config = dict(
    experts_per_token=1,
    scale_expert_input=True,
    head_dim=64,
    attn_scale=0.125,
    optimizer='adamw',
    schedule='wsd',
    decay_fraction=1.0,
)
Below are experts of layer 3 (counted from 0) of a mixture-of-experts language model. Rows are named router (the router's row for the expert), gate (a neuron's input weights, with its number), up (a neuron's input weights, with its number), down (a neuron's output weights, with its number) and show model dimensions 336-391. Each number is 128 + 24 x the weight over its row's rms, rounded and kept within 0 to 255.
Before each expert's rows: a language model's description of what the expert responds to; "mostly gets" lists some tokens that are sent to it at least half of the time. This comes from a sample of Wikipedia text that the model never trained on.

# expert 3
Word pieces of South Asian and Middle Eastern names and places, such as Bh, Kh, Raj, Pakist, Ver(ma), often in Indian election tables.
mostly gets: "children ", "Bh", "Kum", "Raj", "Pakist", "Beng"
router [111 155 145 135 151 162 125 165 123 132 127 136 134 105 141 118  91 130 128 132 105 148 152 110 119 169 129 106 151 130 108 128 138 115 110 113 144 139 134 110 104 150 120 105 155 156  93 124 182 119 137 110 114 112 151 163]
gate0 [117 127 135 180 146 159  98 119 125 141 158 100 129 134  94 210 117 155 144 103 143 105 110  94 149 129 136 144 133 134 132 148 188 116 149 109 125 127 146 112 110 117 103 131 165 138 137  55 123  96 151 123 123 151  85 168]
up0 [155 136 130 137 151 153 156 145 128 108 102 147 154 125 140 172 105 115 112 124 124 134 141 141 168 160  93 136 191 124 109 110 101 137 124 125 150 205 126 128 126 113 139 103 152 107 116 105 115 143 110 123 152 100 107 124]
down0 [181  95 120 112 130  82 143  93 119 126 126 157 137 111  87 109 134 100 127 121 119 122  97 160 107 120 128 110 112 165 147 161 126  95 190 146 110 124 143 151 126 202 131 157 150  96  77 161 108 145 136 130  95 101 140 118]
gate1 [124 109 136 173 121  70 115 134 105 114 171 121 134 165 115 116 123 113 157 133 115 135 152 143  68 147 126 106 121 107 117 119 119 146 183 122 150 103 127 161 112 133 127 137  98 137 117 111 112  99 137 171 143 172 162 108]
up1 [168 172 129 127 154 193 132 154  92 101 110 140 137 103 146 107 137  93 120 133 130  98 123 165 114 179 139  94 103 145 102 133 105 113 135 140 104 157 118 156  93 108 106 131 166 128 141 116  94 147 142 158 152  96 102 143]
down1 [134 144 122 130 118 142 127 129 122 165 104  78  92 118 133 102  96 169 180 169  57 113 114 175 109 160 156 113 163 136 120 139 115 115 124 156 120 155 135 107 115 103 138 122 114 143 151 109 127 146 116 110 134 124 133 128]
gate2 [122 176 116 139 139 109 137 153 144 124 148 129 152 146 113 150 104 127 112 136 155 150 113 120 137 117 138 149 140 133 149 116 137 128 160 150 149 128 155  85 121 148 148 126 133 174  85 104  88 124 170 130 145 139 157 142]
up2 [123 103 123 109 145  93 131 172 121 112  90 125 134  77 140 140 109 154 116 129 153 125 121 135 140 120 135 119 124 122 168 116 131 163 120 145  94 103 158 143 146 110 148 130 103 131 144 135  81 136 126 160 129 134 137 134]
down2 [ 97 124 164 171 105 118 145 125 133 131 158 113 167  94 151 104 110 145 136 133 104 163 157 107 146 174 115 120 136 120 133 109 109 149 106 117 110 137  99 140 126  99 120 128 160 154 111 123 145 145 124 115 126 118 187 138]
gate3 [143 225 132  65 139 154 148 121 146 126 136 135 123 110 156 115  81 152 154 140 128 119 177 178 128 154 155 110 161 107  97  99 126 117 102 141 155 116 187 116 146 122 140 120 120 166 157 103 102 114 121 121 129 126 125 177]
up3 [102 106 126 130 123 157 103 148  97 150 141 124 140 143 134 130 153 111 114 168 132 158 134 130  97 106 133 127  91 158 103 144 141 142 106 112 140 132  96 126 148 170 155 110  92 117 115 143 179 118  81 149 134 111 125 108]
down3 [165 145 116 108 117 151 153 128 112 107 189 146 131 123 119 118 134 110 134 109 123  95 146 120 121 114 128 139 123 113 103 144 154 145 117 141 141 148 164  94 100 127 109 149 134  87 184 138 153  88 126 165 100 143 145 171]
gate4 [139 116 123 101 109 151  94 148 144 125 154 128 112  95  91 148 136 126 111 113  89 101 143 141 112 119 122  95 113 128 126 118 118 144 179 115 162 118 130 140 120  80  79 101 131 131  98 137 150 117 132 112 150 127 108 130]
up4 [152 104 150 149 139 144  72 156  99 136  96 129 154 119 105 170 180 142 117 125 119 121 148 135 145 127 129 103 135 125 139 139 126 146 115 104 121 109  82 109 157 143  79  96 147 123 153 147 136 146 122 149 125 146 114 114]
down4 [ 97  98 151 123 116 141 107 131 129 125 125 142 131 137 122  84  67 103 165 141 124 133  97 151 136 141 130 155 121 108 122 103 150 139 123  97  99 154 147 145 121 128 151 186 118 163 147 137 107 122 118 126 132 129 122 139]
gate5 [123 110 149 168 151 127  83 106 133 156 131 140 107 140  86 132 125 104 120 129 112 151  99 131 120 128 125 111 117 152 109 142 118 106 141 138 135 151 131 146 152 109 162 106 154 158 149 115 134 128 109 154 125 115 104 125]
up5 [126 117 122 131 100 127 149 105 168 132 118 122 163 117 101 146 134 137 119 143 150 143 105 180 144 148 133 132 130 108  79  94 163 129 144  67 142 130 144  93 139 103 117 150 121 140  90 139 121 159 140 102 117 116 103 113]
down5 [ 95 112 105 135 111 171 138 156  96  80 123 122 150 125 116 162 159 159 104 133 128 138 166 114 121 104  96 132 103 118 120 144 187 153 148 139 151 107 107 126 123 112 121 140 141 121 159 167 116 110 162 131 124 125 135 118]
gate6 [ 91 106 137 100 107 150 138 155 162 130 141 143 143 170 138 139 145 140 103 117  64 117  75 142 123 102 153 176 132 135 164 124 123 109 127 136  97 147 145  92 113 145 129 125 164 130  72 164 108 153  94 109 158 145  89 176]
up6 [125 157 103 165 164 138 165 109 134 128 124 161  96 132 150 143 102 166 131 128  96 135  78 108 123 143 138 126 127 132 153 128 127 113 147  84 120  95  99 143 140 102 132 135 126  99 173 120 153 117 143 105 113 150 130  70]
down6 [123 128  99 122 132 145 150 149 144 149 170 119 143 104 127  97 114 139 150 131 159 164 135 138  94 128 115 121 123 136 120  80 147 104 121 104 112 129 158 164 123 120 136 140 137 107  53 172 118 169  72 118 125 133 139 128]
gate7 [ 98 129 120 154 110 118  75 134 127 124  93 144 100 135 160 137 112 135  94 138  98  89 146 136  83 139 122  90 113 156 166 133 145 132 156 118 169 124 119  83  96 118 128 135  91 124 114 138 107  93 139 151  98 133 139  52]
up7 [138 149 108 121 124 116  93 100 144 145 146 149 120  98 138 192  63 138  96 154  69 169 124  93 125 105 122 124  91 138 124 181 113 111 125 107 149 133 113 122 135 108 126 141 118 147 117 163 156 165 136 152 101 154 119 110]
down7 [125 143 105 143 137 113 139 130  99 110 125 122 100 116 161 133 150  98 129 115 127 175 111 109 143 122 119 113 141 147 171 127 173 142 105 107 176 114 133 155 139 108 138 138  90 116 125 103 150  88 161 137  76 147 142 101]
gate8 [119 144 117 161 131 103 142 143 124 152 109 128 125 112 109 157 133 125  83  93 117 133 160 131 141 128 154 151 108 138 124 136  99 151 134 137 121  98 108 177 118 109 160 131 138  96  95 131 106  85 132 128 106 145 106  98]
up8 [151 177 137 123 140 104 127 162 149 141 130 117 127 113  82 170 176 111 140 106 135 103 153 169 144 144 105 128 133 173 119 152  87 113 189 161 158 109 131  93 130 135 135 137 153 134 127 146 146 130 172 124  99  82 143 132]
down8 [102 144 149 117 158 140 141 108 130 117 108 172 118 126 146  77 138 120 137 123 158 169 144  98  95 171 171 102 130 165 139 116 118 169 132 145 133 124 175 150 126  86 112 178 130 127  99 112 147  95 178 120 120 107 142 167]

# expert 6
Colon after "Coordinates", the invisible mark after W/N coordinates, and table pipes or cells in sports and election tables.
mostly gets: "Jr", "Swing ", "Republican ", "Motor", "some", "sq"
router [166 147 126 143 100 155 115 146 131 129 118 154  88 100 133 143  88 120 177 146 133 140 145 127  55 135 137  96 149 131 124 180 136 122 157 147 128  75 155  92  92 134 118 127 121 121 152 126 154 116 133 137 108 113 145 142]
gate0 [ 84 129 198 172 170 120 119 121  88 105 152 142 136 112 118 134 137 150 136 131 146  82  88 130 120 134 160 137 138  92 136 106 140  91 146 137 158 106 148 150 166 120 137 114 128 144  80 130 177 115 108 180 115 162 176 151]
up0 [117 174 159 124 121 133 161 147 117 120 104 130 103 119 127 119 127 103 128 155 164 138 122 117 119 129 130 107 123 141 142  86  91 135 118 117 119 125 104 114 137 122 178 110 157 176 172 124 139 111 120 106 130 128 125 144]
down0 [137 137 111 124 141 125 205 133 122 108 147  73 154 110 148  88 126  44 120 134 162 121 121 111 141 106  94 132  90 123 123 171  87 100 150  95 149 173  99 130 123 117 133  92 135 152  97 130 102 117 131 124  97 138 110 143]
gate1 [136 132 127 127 137  84 159 128 105 113 104 109  68 144 142 113 156 119 117 102 103 112 130 145 138 107  78 110 143 126 131 158  99 135 153  88 146 127 105 126 119 175 138 131 120 142 110 126 120 126 144 133 124 160 140 133]
up1 [106 121 117 113 115 107 120 101 128 155 131 106 105 158  96 105 151 141 158 136 173 124 110 128 147 111 161 116  81 128 108 120  87 156 112 150 147 133 110 123 141 147 158 108 118 134  97  98 111 148 131 133 160 125 125 103]
down1 [121 142 147 133 141 119 114 127 125 127 122 146 145 157 154 166 190  93 148 167 110  83 168  98 145 175 161 132 139 130 128  99 139 177 144 142  97 157 131 127 128 124 132 127 118 134 160 111  94 170 126 109 120 112 108 113]
gate2 [136  92  93 113 137  89 123 123 131 142  87 117 163  85  98 138 101 116 132 113 150 104 135 126 136 165  93 133 124 124  97 122  90 131 151 135 103 179  82  74  87 182 120 126 142 138 122 155 104 162 120 114 175 113 104 132]
up2 [ 92 140 112 150 107 133 130 153 130 133 161  98 101 112  87 159 138 111 164 175 160 148 175 140 125  87 119 101 137 144  92 136 103 131 156 133 143 168 134 142 124 143  89  87 120 141  89 147 157 135 150  64 160 106 100 147]
down2 [156 102 103  85 160 125 132  99 156 123  95 134  91 123 130 107 112  95 172 148 119 132 158 151 124  88 135  93 130 117 151 129 176 116 124 120 104 124 131  94 101 101 173 151 146 125 127 144 113 127 125 150 127 115 102 114]
gate3 [113 118 140 144 147 113 112 136 171 128 164  97  87 108 109 146 127 117 115 113 147 118  92 110 113 125 130  89 155  91 144 153 129 139 151 154 164  96 128 150 115 111 153 106  75 162 129 155 153 139 102 130 150 118  96 125]
up3 [ 97 139 143 122 130 150 135 115 156 129  83 130 171 160 109 163 133 134 100  84 121 105 157 141 133  99 126 119 135 155  79 119 136 135 145 101 126 152 140 157 120 179 126  65 138 106  69  89  84 122 125  86 145 120  97 141]
down3 [129 100 141  89 108 137 146 128 174  91 152  64 134 118 158 125 106 125  77 138 165  85 141 113 145 140 111 123 139 136  66 148  77 173 169 125 127 146 128 131 128 141  94 115 111 138 117 142 149 133  97 122 108 108 107 134]
gate4 [120  98 127 136 124 109  79 140  89 187 120 130 132 133  81  76 167 133 140 150 129 125 156 143  73 123 120 138 119 121 138  84 155  97 157 158 133  97 165 143 160 136 121  81 165 103 107 151 150 106 148 137 163 124 144 108]
up4 [113 127 142 118 110 160 134 143 140 152 155 119 123  77 140  87 131  88 124 115 153 112 144 130 129 140 119 141 142 102 102 158  72 119 126  90 125 116 103 127 159 117 165 141 158 104 156 129 133 116  95 112 137 129 135 142]
down4 [114 132  96 137 132 152  94 149 123 110 125 108 100 132 142 113 114 117 119 122 110 124 163  79  70 137 144 129 100 106 121 106 133 108 128 153 136 126 151 162 122 131 171 128 126 137 144 142 146 127 158 154 123 107 100 136]
gate5 [169 123 127  77 102 162 126 173  98 156 123 133 101 152 129 136 133  86 136 147 128 128 106 138 118 115 116 149 104 103 104 163 119 121 112 156 118 133 135  80 120 133 120 112 133 145 128 127 112 123 114 169 129 118 158 139]
up5 [118 132 133 131 116 122 125 115 125 108 102 136 161 116 109  92 142 113 157 136 127  82 123  89 167 123 119 138 130 105 146 147 120 124 129 121 124 137 147 153 115 125 102 116 128 111 147 129 133 166 160 128 102 124 129 138]
down5 [148 183 119 161 155  98 118 117 167  89 114 139 128 105 129  62 139 156 171 133 168 142 145 113  90 117 127 123 114 107 109 130 147 107 131 140 133 127 148 117 169 134 118 179 126 134 126 150 113 128 154 121 135 116 143 166]
gate6 [133 141 139 140 129  94 100 130 152 140 170 117 112 130 164  77 126 125 117 137 150 101 100 138 151 176 104 140 162 129 127 112 160 135 127 138 134 109 141 109 105 116 170 146 144 136  74 132 130 110 154  85 126 178  82 126]
up6 [112 111 121 116 134 126 121 100 105 145 111  99  99 153 114  97 159 117 167 153 124 126 157 130 127 137 132 105 183 106 134 158 139 110  86 155 136 102  98 111 114 136 139 159  97 124 143  52 142 135 114 137 133 123  81 118]
down6 [148 157 100 125 107  60 142  97 166 123 167 141  85 134 107 167 100 126 139 146 186 139 154 153 105 155 119  90 131 104 112 121 178 139 155  93 110 161 103 104 125 129 147 138 151 111  94 116 126 177 156 115 123  96 108 115]
gate7 [112 128 165 141 134 106  94 145 159 161 148 150 148 112 136 123  87 127 144 123 133 144 120 120 107 129 145 152 178 108 101 164 118 132 104 171 113 151  97 103 137 124 140 121 120 152 116 108 103 124 144 155 127 179 141 131]
up7 [161 141 105 115 156 120  67  94 158 107 101 145 113  91 139 200 130 172  94  96 109  47 103  89  84 119 115 130  97 145 128 124 105 127 137 169 156 154 146 111 114 143  88  95 162 121 150 144 102 143 171 143 162 123 117 145]
down7 [142 122 179 100 147  86 138 115 152 100 168 181 127 131 110 166 153  88 120 174 122 130 143 161 145  99  97 190 120 105 158 140 153 139 108 127 110 122 140  75 153 140  73  96 152 115 110 141 128 135 145 147 136  88 158 144]
gate8 [120 128 140 168 137 155  79 145 139 121 136 132 144 179 120 117 150 116 146 101  88 102 132  94  84 124 142 146 134  91 126 145 149 131 111 138 141 136 127 115 117 118 114  83  75 152 122  92 115 116 107 129 139  90 158 173]
up8 [108 124 100  92 122  98 146 108 153 162 153 153 142 140 109 155 103 107 109 106 120 144 155 152 111 146 106 115 143 142 109 138 116 140 112  74 134 128 113 147 105 137 148 185 155 119 138 161 119 115 152  91 140 121  37 127]
down8 [109 139 118 116 138 133  92 139 156 106 129 140 102 127 106 130  98 134 128 137 137 125 159 150 100 159  99 146 169 160 113 118 144 145 149 137 106 127 138 137 133 144 134 143 138 118 134 121 140 112  89  99 145 113 138 113]

# expert 9
Verbs after a critic or outlet name in music, film and game reception sections, e.g. called, gave, assigned, plus song track-list parts.
mostly gets: "ä", "tick", "ISBN ", "called ", "Ref", "media "
router [151 148 160 108 127 136 110 118  90 126 103 170  84 165 168 129 154 122 149 149 156 165  89 116  80  97 131 116 175 141 103 121 117  72 200 143 142 101 136 115 124 154 134 158 123 117 147 109 134 116 127 123 118 126 159 116]
gate0 [141 115 136 174 102 114 106 146 154 107  86 147  81 146 142  93 108  63  68 163 147 130 161 104 134  93 131 134 140 135 144 150 143 125 154 137 106 193 156 112 140 129 113  86 138 109 102 114 108 157 121 116 161 100 148 106]
up0 [105 114 146 149 110 123 121 126  86 132  93 114 134  96 102 179 123 144 153  87 121 120 128 101 134 172 150 157 148  61 121 124 162 149 139 138 187 115 114 131 161 109 146 132  95 109 150 164 138 116 115 146 138 153 127 158]
down0 [153 145 133 133 140 126 116 165 113 136 124 114 104 169 155 118 139 117 111 125 171 103 125 165 147 136 134 178 118 114 149 114 115 135 191 116 162 143 103 153 115  87 121  89 149 115  90  94 136 105  73 120  90 105 138 148]
gate1 [163 122  91 130 146 117 146 137 134 130  95 113 105 130 149 109 140 116 157 136 142 145 154 106 104 122 101 149 122 148 141 151 124 114  99 149 123 102 144 132 106 134 119 132 130 107 134 158 139 117 143 158 155 128 164 139]
up1 [ 66 105 110 139 140 122 127 129 122 115  86 106 116 123 185 167 166 141 155 153  89 194  92 123  87 127 136 100 110 128 153 121  96 121 137 126 114  54 150 134 126 144 130 145 101  85 117  94 135 148 164 146 144 116 165  83]
down1 [164  93 125 119 132 111 135 121  78 176 127  69 141 119 121 143 136 107 143 154 125  90 120 120 151 131 168 148 107 113 121 114 122 104  79 118 114 130 164 138 125 138 205 129 140 148 175 163 131 162 100 127 164  92 143 124]
gate2 [142 128  96 148 120 121 113 146 123  76 101 131 113 134 111 119 106  99 171 115 131 117 143 169 119 113 136  58 148 129 121 100 121 130 133 155 164 144 132 127 107 127 102 133 127 167  79  85 139 153  94 145 161 107 105 119]
up2 [ 98 125 119 109  98 116 143 126 185 138 111  92 160 124 102 109 104 126 147  84 120 132  80  95 146 108 127 147 157 133 112 120 134 116 118 110 139 132 146 148 132 170 162 104  97 100 163 109 118 153  97 110 140 161 123 125]
down2 [145  96 102 118  93 146 174 121 147 121  94 144 105 147 151 103 128 109 137 150  99 135 120 124 129 114 180 118 115 150  90 122 127 161 117 118 113  86 127 122 178 160  83 140 144 148 133 163 123 119 132 183 128 112 126 179]
gate3 [128 129 196 115 140  76 193 137 158 128 141 147  98  83 142 126 130 139 155 151 177  97  90 102 147 134 137 152 120 127 143  98 147 120 145 148 112 140 101  97 151  77 165 126 121 107 138 158 133 118 140  80 120 122 108 111]
up3 [140 146 133  88 157 102 148 130 150 142 106 110 131  81 112 143 122 134 129 121  94 128  89 127 144 115 146 122 154 121 161 100 186 102 162 100 146 149 119 156 181 120 167 129 110 122  82 157 151 163 146  99 127 142 119 117]
down3 [172 128 130 131  99  73  95 160 122 117 163 120 146 114  99 182 102 103 155 118 120 126 113  87 149  85 120 130 146 146 138 101 130 176 120 140  72 188 126 105 149 131 152  81 114 124 119 138  97 165 137 101 141 130 124 101]
gate4 [ 78 149  88 143 111 165 148 149  85 161 146 130 124 176 143 103 153 117 139 113 114 159 137 113  94  79 115  88 147 126  98 127 144 114 157 103 138 155 132 138 120 128 154 132 121 148 117 100 127  81 104  93 130 130 181 102]
up4 [137 127 114 139 128 149 150 125 136 155 133 115 115 124 143 146 124 133 126 145 126 119  90 142 107 139 135 139 108 167  86 178  89 130 164 137 129 116 132 154  87 122 119 134 126 114 163 147 153 109  95 141 103 145 173 104]
down4 [114 106 151 184 126 114 180 141 136  97 126 129 145 158 101 124 126 127 134 120 126  93 138 127 161 107 163 125 124 137 143  82 113 133 127 123 130  95 116  94 116 127 100 114 158  58 108 128 161 135 104 115 119 126 141 125]
gate5 [125 125 194 112 109 132 165  98 116 126 100 108  92 111 162 135 126 127 151 121 122 177  82 111 133 137  94 137 141 151 147 107 110 173 168 125 109 144 111 128 144  98 156 125  86 132 172 113 113 105 109 105 113 119 127 150]
up5 [145 163 116 126 141  91 118 111  78  88 160 141  95 110 119 117 165 136  96 119 107  78 151 114 137 164 125 160 156 132 152  91 181  96 138 103 152 105 133 139 152 125 129 175 117 100  95 134 143 122 138 112  70 122 112 117]
down5 [104 126 138 115 107 165  99 156 115 163 150 121 136 132 121 127 142 130  98 118 129 124 111 103 108 125 132 165 130 111 119 156 101 151 148 121 158 135 100 114 180 133 163  92 111 140 152 162  92  73 156 145 126 118 149 107]
gate6 [125 127 151 153 100 142 158 119 144 111 143 158 116 125 129  97 169 138 114  82 140 118 138  99 137 138 154 103 140 133 124 111 140 134 102 114 123 117 108 132 154  65 162  85 134 127 132 123 116 144  57 147 146 113 119 125]
up6 [129 131 178 132 104 118 115 114 140 146 121 160  95 109  77 142 118 162 128  77 155 139 154  89 148 108 111  87 118 120 160 126 141 125 124 113 148 101 115 153 155 123 103 103 131 136 145 113  99 111 143 132 107 162 142 170]
down6 [159 126 143 150 110 128  94 125 139 105 148 155 114  93 113 111 178 137 127 125 115 157 103 136 124 108 106 106 140 134 166 138 116 122 140 135 119 144 140 111 102 130  79 126 119 136 105 177 113 127 106 132 130 136 139 138]
gate7 [117 165 137 128 169 133 141 160 111 115 154 146 122 167 135 110 108 116 131 148 123 136  87 139 135 105 112  82 135 147 130  89 151 142 129 134 163 126 123  97 118 168 133 173  97 152 102 134 112 133 137  97 149 123 173 113]
up7 [153 157 104 135  98  89 134 104 136 104 116 100 126 158 132 176 148 128  94 125 124 157 162 144 152 147 153 126 130 113 142 117 129  96 140 104 106 136 149  90 171 143  89 104 145 127 139 100  99 139  90 127 144  99  66 134]
down7 [134 140  84 117 153  70 124 131 137 121 137 165 142 116 199 134 166 121 120 116 168 120  99 157 125 126 113  97 133  87  98 111 189 136 116 114 172 128 120 121 147 131 148 100 155 131 160 150 134 107 194 141  76 150 119 163]
gate8 [ 70 123 144 158 177 111 147 111 102 120 126 152 151 143 189 135 150 134  99 121 112 111 129 138 131 163 155 125 134 114 130 108 131  91 156 128  74 120 118 108 139 137  98 100 101 178 106 140  75 121 119 102 131 115 143 140]
up8 [106 120 124  96 118 161 158 146 128 128 110 149 119 150 163 108 132 121 127 151 124 137 153 112 121 122  92 143 111  97 115  84 126 134 166 146  99  97 106 154 139 114 145 166 119 130 161 150 145 112 101 130 120 113 172 102]
down8 [147 121  99  97 101 111 139  79 109 147 152  75 149  95 124 158 132 136 132 115 114 172 148 146 181  87 123 153 101 145 109  83 128 151 137 145 152 131 151 122 144 104 167 135 110 139 119 125 160 152 115 111 124 135  95 122]

# expert 1
Cells, numbers and pipes in football club statistics tables, plus auxiliaries had, has, have in player career prose, e.g. had a loan.
mostly gets: "has ", "had ", "Apps ", "have ", "č", "median "
router [108 179 117 118 153  97 132 158  85 132 115 147  85 146  89 123 127 122 157 114 136 122  99 119 103 104 136 148 203 156 119 147 158  79 164 153 144 113 125 103 123 137 104 148 144 127 146 125 129  78 141 113 121 135 160 120]
gate9 [119 164 129 108 177 127 115 141 158 102 149 125 146 125 114  95  84 127 179 106 158  89 107 171  71 150 151 140 137  88  91 156 110 144 167 119 135 112 132  84 127 119 162 132 141  89 172 141  95 141  96 128 147 129 121 126]
up9 [121 100 145 135 125 130 176 153 119 120 118 120 153 159 142 156 111 102  85 138 171 106 117 124 138 142 123 102 142 119 140  95 130  85 151 128 128  93 128 111 143 109 162 105 121 130 104 110 118 138  87 119 169 131 110 143]
down9 [183 119 116 151 174 124 112 130 118 132 114 123 104 129 113 109 140 129 110 140 126 161 112 134 139 124 159 143 153 144 135 155 100 175 161 141 125  73 139 149 115 106 126 125 125 115  87 104 142 142  87 115 144 128 116 137]
gate10 [133 115 165 106 100  93 140 102 121 115 160 126 133 130 132 167 172 152 130 131 129 147 135 111 143 126 143 156  66 121 138 148  93 159 131  73 137 169 107 139  86  88 124 139 115 141 168 123 102 117 120 126 139 159 138 107]
up10 [111 118 160  93 100 129 164 133  94 105  52 115 124 132 108 105  63 123 167 134 132 128  90 126 151 116 139 127 129 109 166 126 146 109 151 137  98 114 139 139 104  97 159 118 135 148 156  79  99 126 100 110 122 157 169 181]
down10 [100 100 128 131  95 154 153 132 108 113  81 135 111 193 143 125 133 116 184 168 104 145  92 128 162 125 122 154 164 118  78 115 145  89 120 153 120 114 129 101 118 157 150 151 138 150 120 141 116 148 134 143 143 158 137 146]
gate11 [140 156 121 133 118 150  96 141 140 119 109 114 101 112 141 114  79 135 130 142 121 112 149 127 145 135 116 145  95  98  89 129 141 126 119 135 129 113 150  83 108 108 119 122 137 123 108 122 129 145 109 134 137 100 146 166]
up11 [ 90 132 166 155 166 129 123 158 110 150 150 139 131 101 158 152 191 138 131 116 114 125 132 162 144 158 153 122  97 104 156 157  89 140 155 127 103 158  96 173 112 123 167 129 124  86 122 167 109  93 119 157 125 126 152 109]
down11 [134 119 109 128 144 151 128 122 108 140 172  99 117  87 132 149 113 115  66 109 133 153 155 112  92 104 149 153 123 143 154 123 113 100 145 152 129 145 149 142  90 153 131 141 122 131 156  72 103 133 130 107 166 147 156 143]
gate12 [144 161  97 102 148 161  95 105 140 156 159 134  69 158 159 113 133 134 143 132 136 163 131 156 122 153 124 120 110 124  96 140  90 122  89 107 147 166 127  77 124  91 127 161 121 129 147 130 143 101 152 110 135 121 128 137]
up12 [114 120 125 104 108 160 130 139  87 127 128 131  75 137 125 157 111 149 163 141 129 164 123 163  93 123 116 153 148 150 131  96 122 115 140 125 119 150 109 122 147 121 131 113  97 164 130 136 132 119 137 110 146 143 135 134]
down12 [149 130 157 112  90 164 156 145 144 109 170 143 196 153 111 136 113 108 104 151 110 145 124 156 140 115 103  86 147 157 111  65 155  94 122 144 101 135 109 113 130 145 122 189 148 124 107 131  94 157 154 129 137 105 141 143]
gate13 [113 149 138  81 161 100 130 121 142 106 148 105 115  82  89 112 162 131 129  99 155 145 126 111 119 157 147 108 169 111 154 160  97  72 112 100 126 119  99 146 103 102 156 134 111 152 152 105 120 132  80  64  76 108 160 113]
up13 [133  98 111  97  88  97 111  93 134 133 131 125 163 137 155 118 153 123 117 118 128 112 106 138 149 114  68 123  96 127 115  76 160 126 111 118 110 108 167  79 129 143 122 152 202 108 106 112 149 149 134 135 172 135 126 107]
down13 [135 135 155 113 105 123 125  88 152 126 121 139  99 140 111 143 102 133  67 129 140 140 112 155 106 120 141 149 158 149 133 136 104 107 103 143 162 114 166 148 121 126  76  96 156 127 102  85 148 140 125 135 139 154 132 131]
gate14 [ 95 125 121 120 108 124 147 129 112 139 115 116 132 164 123 158 135  96 140 106  78 174 119 157 127 108 117 107 145  91  88 106 113 174 164  87 138 129  89 144  90 120 156 105 102 124  93 131 131 145 111 138 130 103 142  97]
up14 [133 146 168  99 129 178 124 118 124 130 130 123 135  82 139 102 115 137 108 139 129  70 126  89 153 147 142 101 103 174 144 117 137  97 144 101 123 140 154 100 161 173  78 132 100 126 115 136 126 188 125 143 138 128  96 150]
down14 [156 127 107 136  92 119 142 160 114 108 109  84 151 112 125 157 105 148 149 160 147 144 112 128 137 109 141 131 137 118 155 117 149  88 143 145  91 145 119 121 116 183  73 119 132 149 146 135  92 138 132 144 112 134 161 155]
gate15 [112 108 118 103  97 125 129 127 154 117  91 175 130 147 156 115 148 113 131 123 136  91  65 127 141 139 179 104 101 107  96 103 120 118 149 133  90 115 103 102 127 130 127 148 134 110 151 128 129 108  96  77 121  80 132 173]
up15 [132 136 178 100 130 132 105 175 124  79 112  94  95 128 172 147 118 163 141  88 150 118 158 136 152 115 132 145 151 106 158 149 144 135 133 135 143 158 125 146 173 114 132 122  95 146 117 167 104 151 129 136 138 134 128 143]
down15 [109  91  94 112 112 144 116 127 139 124 140  91 148 135 150 138 185 165 137 149 173 103 178 116 133 139 156 128 151 162 121 100 150 149 117 125 138 110 141 154 138 102 150 134 139 127 143 118  90 121 112  72 111 126 101  80]
gate16 [105 173 140  75 142  92 177 115 166 157 176 127  66 122 114 127 145 132 140 164 129 137 147 169 120 142 116 102 123 112 103 146 140 160 151 131 147 147 161 142 117 114 174 109 155 105 110 112 150 103 189 140  69 117  89  96]
up16 [ 91 134 110 106 140 101 127 120  97 149 125  83 110 146 137 167 194 136 157 151 135  85 175 114  89 112 120 131 116 112 157 174 121 134 123 116 124 100 115  96 150 106  94 116 110  62  84 113 124 123 139 110 137  78 105 109]
down16 [134 129 155 122 122 151  99 122 104 136 107 111 167 150 119 148 120 121 116 109 143 128 100 131 120 131 112  94 120  94 116  91 115 128 138 120 158 128 124 116 108 134 133 131 174 152 111 115 138 165 108 122 118 133 133 117]
gate17 [130 193 125 101  89 167 184 155 104 144 134 141  87 138 155 127 102 111 112 140  63 125 121 116 126 159 123 161 127 173  86 113 116 152 159 119 165 149  89  94 149 112 140 130 147 159 106 117 102 125 128 137 141 138 154 140]
up17 [117 151 132 113 108 126 121 142 129  81 125 145 146  90  90  96 165 118 114 156 136 140 123 137 139 149 118 132 133 147 120 104 111 110 168 149 136 122 136  98  96  86 128 131 115 162  87 161 130 123 111 175 132 140 133 105]
down17 [146 116 138 122 140 135 151 175 128 117 155 135 121  85 199 118 155 121 139  95 106 183 120 178 117 130 141 117 140 132 164  95 147 127 109 137  78 165 123 122 135 130 139 164 149 124 156 135 133 132 126 127 100 123  84 131]